From a checkpoint of a small mixture-of-experts model trained on Wikipedia.
Size: 14 layers, width 256, vocabulary 4096, 53.2M parameters.
Experts: 64 experts in each of 14 layers, 4 picks a token, a softmax router.
Training: a variant of Adam for the experts, 408M tokens, 5447 steps.
Below are experts of layer 9 (counted from 0) of a mixture-of-experts language model. Rows are named router (the router's row for the expert) and show model dimensions 128-255. Each number is 128 + 24 x the weight over its row's rms, rounded and kept within 0 to 255. Numbers have three digits each.
After each expert's rows: "comes before" lists some tokens at least twice as common just after its tokens as in all text; "gets" lists some tokens that make up at least twice as much of what it gets as of all text. This comes from a sample of Wikipedia text that the model never trained on. Tokens count by the router's weight.

# expert 39
router:166151119129131120170077116120123107145138103145096125099100137190121135143115120135161113107148106142131108131121097123102106108132140161143120159158138128118154110159151186114169108160119097162125109110147151137151152144118097102118141144135154099188162135132124121172141107106147102163125123120097151105103088163127109142119130118157158083135163162141136101123117118106144149167143
comes before: " ", "1", "2", " \"", "3", " Born"
gets: "-", "|", "–", "/", ":", " \""

# expert 52
router:125134105128114126115110116151111116108111119123175129119138100178125137158103116133133137130123117175129140126132174085138113131123135130144089116102153163137099138129109143093087138147136139153136122128106169135112175158120141138144104114138125147092116169101087111165116180109125125120097171150177143131130121158157143129128126154102162135109123148114165166121130122154161086156156
comes before: "9", "0", "8", "5", "7", "4"
gets: "1", "2", "3", "4", "0", "5"

# expert 4
router:098140145103131121133130156118094081133110145131135125112135168133098105174141134131076180132106097131175125074134132102136139106118144122124180122119145075115124111126136118103128125148137139121042126123172103127150112132114174099120161109174141103100095150115137127128135098101135132146162109126110146116155128133095132122119147110109148152150098126122121123138129129158147123135147
comes before: " ", " \"", " S", " —", " N", " L"
gets: " |", ":", " the", ";", " of", " a"

# expert 12
router:137103119102095135097129110157090114085125149107111145191157081122144133112109137119081090153132130132101124136150087135120098125129130124119153130097114097144076136100119106106152102131112101104112115113073144098151144128174077118095126158136155089134121158110162138139085165156130144096074139131154100132144150090162102148141143121161096119143125110119151156161148124122098171114091
comes before: ",", ".", " and", " of", " in", " to"
gets: "s", "ing", "es", "ic", "ation", "y"

# expert 60
router:190133145170135111124143086115109092093157128133186116138125150101088134164120102149115071143113181151108120148159111132157145104131083129115103124115136146114152089143140087170116147130130115149080132164107107109129093105141173069112125126157102120133074123138092118106132130144098111131122127124093155146176123103113125152106124109149144139133123117136133131145135132096137126139163
comes before: " the", " to", " a", " that", " in", " his"
gets: "ed", "ing", " that", " after", " out", " to"

# expert 28
router:170136138162100131111118098109137164094144171094138169150111127115110136108093109140139135106198105137114137125076140143100154105094109079099156127097108116114151147127156117116167140158133157105054146136129128071127120123182148094146094120154135138138188120164113123148108110157118118114128145131100154120105122097158109132119151114113151156126119108155125150135148098156109133123113
comes before: " the", " ", " a", " his", " its", " their"
gets: " in", " of", " to", " for", " on", " by"

# expert 1
router:131119139139099118153092119116101148143083112166125130122134159111137104127138137137154086077172118145168115124128127117151145098154130111128149106142175113127152139111103150134097111150126102061136145132157144118140098149115136090098156132151154125156107151134099095109095170145146090143117159122094096112136139101110107129129176129151161117139163124117121086143098150190109134145152
comes before: "1", "2", "3", "4", "5", "6"
gets: " ", "-", "–", " s", " c", " p"

# expert 2
router:122107141098133109172128096162128112143130110126171153126165144106160135096084159119154125153107143115104146172129157105103085087102153154112111110127124127099157125127155070150124146146153104085075130138121092126109117099108135174116112146155114116113157118085102126129119135165133123133101140107118117133132140089121149146124111098143093108098111146104163105123126104122148141126096
comes before: ",", ".", ")", " to", " as", "–"
gets: "ly", "ed", "4", "6", " also", "5"

# expert 53
router:174110189106130135143116202100175132143124150134164092113116081125110097123140148132174127163130194107088095146105165137106101126130133140121135109140153113140141109113144112108174140178131118124145134087140148158110099108143077134118107119133125147091143150139114131120096135172103113110122125122165135143127137107130108154169113121116121142167105121132130113167150129126160102128103
comes before: " |", " (", ")", ";", "s", "/"
gets: ")", "0", "\"", "a", "i", "5"

# expert 17
router:118134085160104156101113111170119155081138193119111151124140112129150140125115125137131127164136145143123103125109128118151140143100143100132110088125116120121143088141076175120079132139133121154139124137118130157098174113100161159159134149123115126120125118119074146173154155119143113126142152141168133145114098138156155150146085156100161107144128113123133114105140128141113126120143
comes before: "0", "9", " |", "8", "–", "."
gets: "2", "1", "0", "3", "5", "4"

# expert 21
router:096148106129125128099089163088161098165115144131123142129149164118070123167134153147159147121147094123149094103107107113158141126137108120119174145102114112135170104098120155080142119110124134148027145113163154129134157118123124141135163114112160105101138126169125097126147114113123132165117159110145180100105129162129122141134121116133133122141116140155132123121164155106098124125089
comes before: " ", " S", " P", " N", " C", " A"
gets: " the", " |", "|", "-", " in", ":"

# expert 36
router:097163092140140150084135166103117126163083116148141176112139137088083107140161136097104107149138077137143157101107123119123162140144158114094159128143092117146090169130118139132139128134134091142152149149116148144116160136121139129108146119122131118146164161103170126103133127075120107117164108127115111117145101116136112105160107098118091110117124135178152126115129173129121156104098
comes before: "|", "-", "\n", "==", "=", "The"
gets: "\n", "==", "===", " ==", " ===", "===="

# expert 29
router:175142141139142109117128108116093066079113093125129115107096172131070141155125145128096100162099143133098101125120106132136109138149114105110139120097146154133151108142120091163107145119113121168079153111124094139138060110136162087125131131146088145108087130126114160098117136103156136124132140132116106129136119095161086107110087125152165133128135106152106144133120144113146165150174
comes before: " the", " to", "ed", " a", " in", " by"
gets: "ed", "ing", " with", "ated", " had", " on"

# expert 48
router:103139106108139167142160102115122132088128128169093190144143104116097111087109121149125134114109168154092130153152096115121123129149150142109103101090142131144109121086136128143156135118091128138132137154103119112112173103127119116144141114114178148118161131123103104136116119130139071122132103130136086143102149160159128110122136102110100112142116121110144099147158097151136175112149
comes before: "\n", " |", "0", "s", " The", "7"
gets: ".", "9", "'", "0", "ic", "an"

# expert 38
router:140103127145090137088104153111154078154117134137166091151097104186133090188161123119122112087100101128159155107150149125106108114132137158101165162126076073123076148147136150096145105126135146100098131138134101158100184165137157114119143123125109126124178105143151116137110104111117111113130112152119137121062125112103141108141145162105148143080123139120096127129138133120102109126132
comes before: " ", " N", " B", " S", " United", " C"
gets: " the", " |", ":", " The", "The", " at"

# expert 27
router:114107109140113122114118105145099131127154104116124140154149104140151117126151128135087165099124165150109168120139124117144161173155137093120130113095126137115102101093105140098094093138132098150143126161164148114145127184106103141193151121140121147127150189093131184117131121103116153110143126090135116148121123102178147086143109102136112146164132119128128103138101092122165125144177
comes before: "0", "9", "8", "6", "7", "5"
gets: " D", " d", "2", "1", " ", "4"

# expert 55
router:141150093150138103155120114121126152152152118137154153132124162142161110168125120141125123162140121145115159121153083140117107161109136143154102118140104170074114087081083154164095179178122076150138119126110121141117102086157151133113106134112122126166106127130157119133151105153113144167105107101118117112125146125106104111156162168160106132170158108157137097088127133145135149099119
comes before: "\n", " The", "|", "==", "-", "The"
gets: ".", "\n", ").", "\".", ":", ".\""

# expert 58
router:129126103101143163118127085133100146124102134119098121141122165127127108136122119128127104122094150150155168129099070091115123129149118158146113155142166158137084142118116132120114107154155116163139149177061160124133166115089130128127105137151105118116153092082117104121176121094121095164121085112114128127135166135150148112123130119115113123106150111137153129107127101128146128111126
comes before: " |", "1", ";", "2", "-", "\n"
gets: " ", "\n", "1", " —", ".", "–"

# expert 51
router:113141130126080142133150110115115113085141114094093114105124125086174085100141108178131091125145099098123151153152154186095137116148164157131108115141138096121108157091100081110120179171135148096143105129117098125132154115141084155135108130147100116101147095094127167172125131095103119136140087109120119114175161094138109131131085111144100123160096147130107122129120137156148166147142
comes before: "0", "1", "2", "8", "9", "6"
gets: "0", "9", "1", "8", "2", "7"

# expert 30
router:100127116134102125156129132120128135144119116135142108098112134108164098128119135157105149150093148105129131164149107129131120173113111140163092116136130170108142114109108142155141167152144119103056118109138151122121090104135126140158148112140142099147078171147165084102133097161095155128132124128114118134120091137119132118170120134133110127138141111112100097108183123117133143122129
comes before: "\n", " ", " he", " the", " The", " it"
gets: " |", ",", ".", ";", " that", " and"

# expert 42
router:084186132155078135116162131127122180118162147120159130077148166112133109154103128107109161140146101131141145114125097125112167129121149144151133171142122118124147120143113113138082126130118097119132130112140089099093143114138114108097146077103111171146155120103115132138163105105102140110142101122146151153123119149117130157114139122071131076100110155133083122099106173111173118073151
comes before: "\n", "-", "a", "k", "er", "an"
gets: "\n", "am", "ir", "enn", "ag", "at"

# expert 43
router:134168127126124183108091085125134185090139176115082114091141134093141176144110155130136102151130151132107159135091110166120144139114130136094137100086122074120117102117117133126119139121106177151146141099116102136119161137095127164138151122158086165114096093122089143176160168138130114131157120086163099173087101100119143160152106147115169128148144126127102110113151117131141118094096
comes before: "0", " |", "1", ".", "2", "8"
gets: "0", "9", "8", "5", "6", "4"

# expert 25
router:111122121127133125149116114174093182123118101121128126149107117109097097137116102101117111095161170131190118115126100114152118131144125115129130107141128099140131093084102096146103138121117130096145138146167111148185106111189138098076166126131160064155150147087081122131107157100164142102149141171118092175118141079120099137146144125153106105107090130151113106126063115126120122097164
comes before: "1", "2", "3", " |", "4", "5"
gets: " ", " (", "(", " $", " .", " #"

# expert 18
router:110135144158132147128122111153114099115148133121142133168159133094128128109098123148111182110151148172144122085090092096077143100131158144062130144158152092135116124126131156140134099108129116146147165128135133174161173162091140122138163151083112157099132102095113145136105102103157144111081095133122089119094121096135116136114091134121142152108137140151135152095105140143139112130159
comes before: " ", "\n", "-", "|", " Title", " Candidate"
gets: " |", "\n", "|", ";", "==", "==="

# expert 6
router:117126128093135136101147110127115144149147159131178116146158144136159161091161114145152122146114142112140135116096133163110120068142118120104125158124080124109094089149108168094160080158152101152137137140115120114124144101097153155122146127122104161165136136071133139142096118120129185147123134076133109140156135166122192136132110123129139137127131105123144165132143072124140119118106
comes before: "|", "-", "\n", "5", "4", "6"
gets: "\n", ".", " al", " ", " e", " de"

# expert 37
router:131135101164101141111098098168086154100118115117123120119118113129121154150129136072112134154149168145123112126123148080136128142130159134094094133115084108108111134160092152161088129093128132173138178151116105187113176111086156159163118151107109149121121146100095154147131132124153137096124110138142158125119134157150144164142140097119136126110093124115134143123134100089157092113157
comes before: "0", "9", " |", "–", "8", "5"
gets: "2", "1", "3", "4", "5", "0"

# expert 23
router:136137142161099107128126089160131106116155164137128186111083117169138117087114110165120142105102141150149134102092148156086151110125124108111140114161186070108099119126144163132167149149136116118102163165111134120126104145112168121145132104155114130133127110116130123121151108118131104156119108096100163082129118128130107173138156136073176156143076107121135141085108104151147088099138
comes before: " ", " the", " \"", " S", " D", " K"
gets: " |", " of", ":", "-", " by", " in"

# expert 15
router:084152153099111152131128126129149105111090142121117119135098119125116134168105130175131126155153135134118100166154152132114120128113128139133118117130125127111091162110152085176160109124113097118136151107112175146105151052132093114146172093117188117126148135108142117095090106148131143082091178115116080147097153110174155177074111117103103084116102117114104115124113079134119134126123
comes before: " |", ",", "s", " (", ";", "i"
gets: "'", "i", "a", "k", "en", "er"

# expert 14
router:123112118128111150145138125149075182112121112112135160129155123110134098164143115146091126120127112149118137140098109100098126156109200125128135110128139119124106124137106170175102105117119145131126110129072105141154165132143143109156108112137152136135174125149126147120137097075121092108130100117109123126129113081135112158089078133147138113145153148168152092123103143158179089155159
comes before: "2", "1", "-", "|", "\n", " "
gets: "\n", " ", "0", "9", " |", "1"

# expert 59
router:115129117098102186104164095131128155085089142151156097123135113097140097118110144117107143122137128185131147147097201101107103118103127169124168146130121121090119145141091099121113119123157147151137143128149118125113113116121109115169128175148138122133119132131104118146122138118156090132168089167109087101168120140144111137140135129110121115166102161107169091103142094185150083141141
comes before: "1", " ", "2", "born", "3", "9"
gets: " ", " (", " /", "–", " –", ","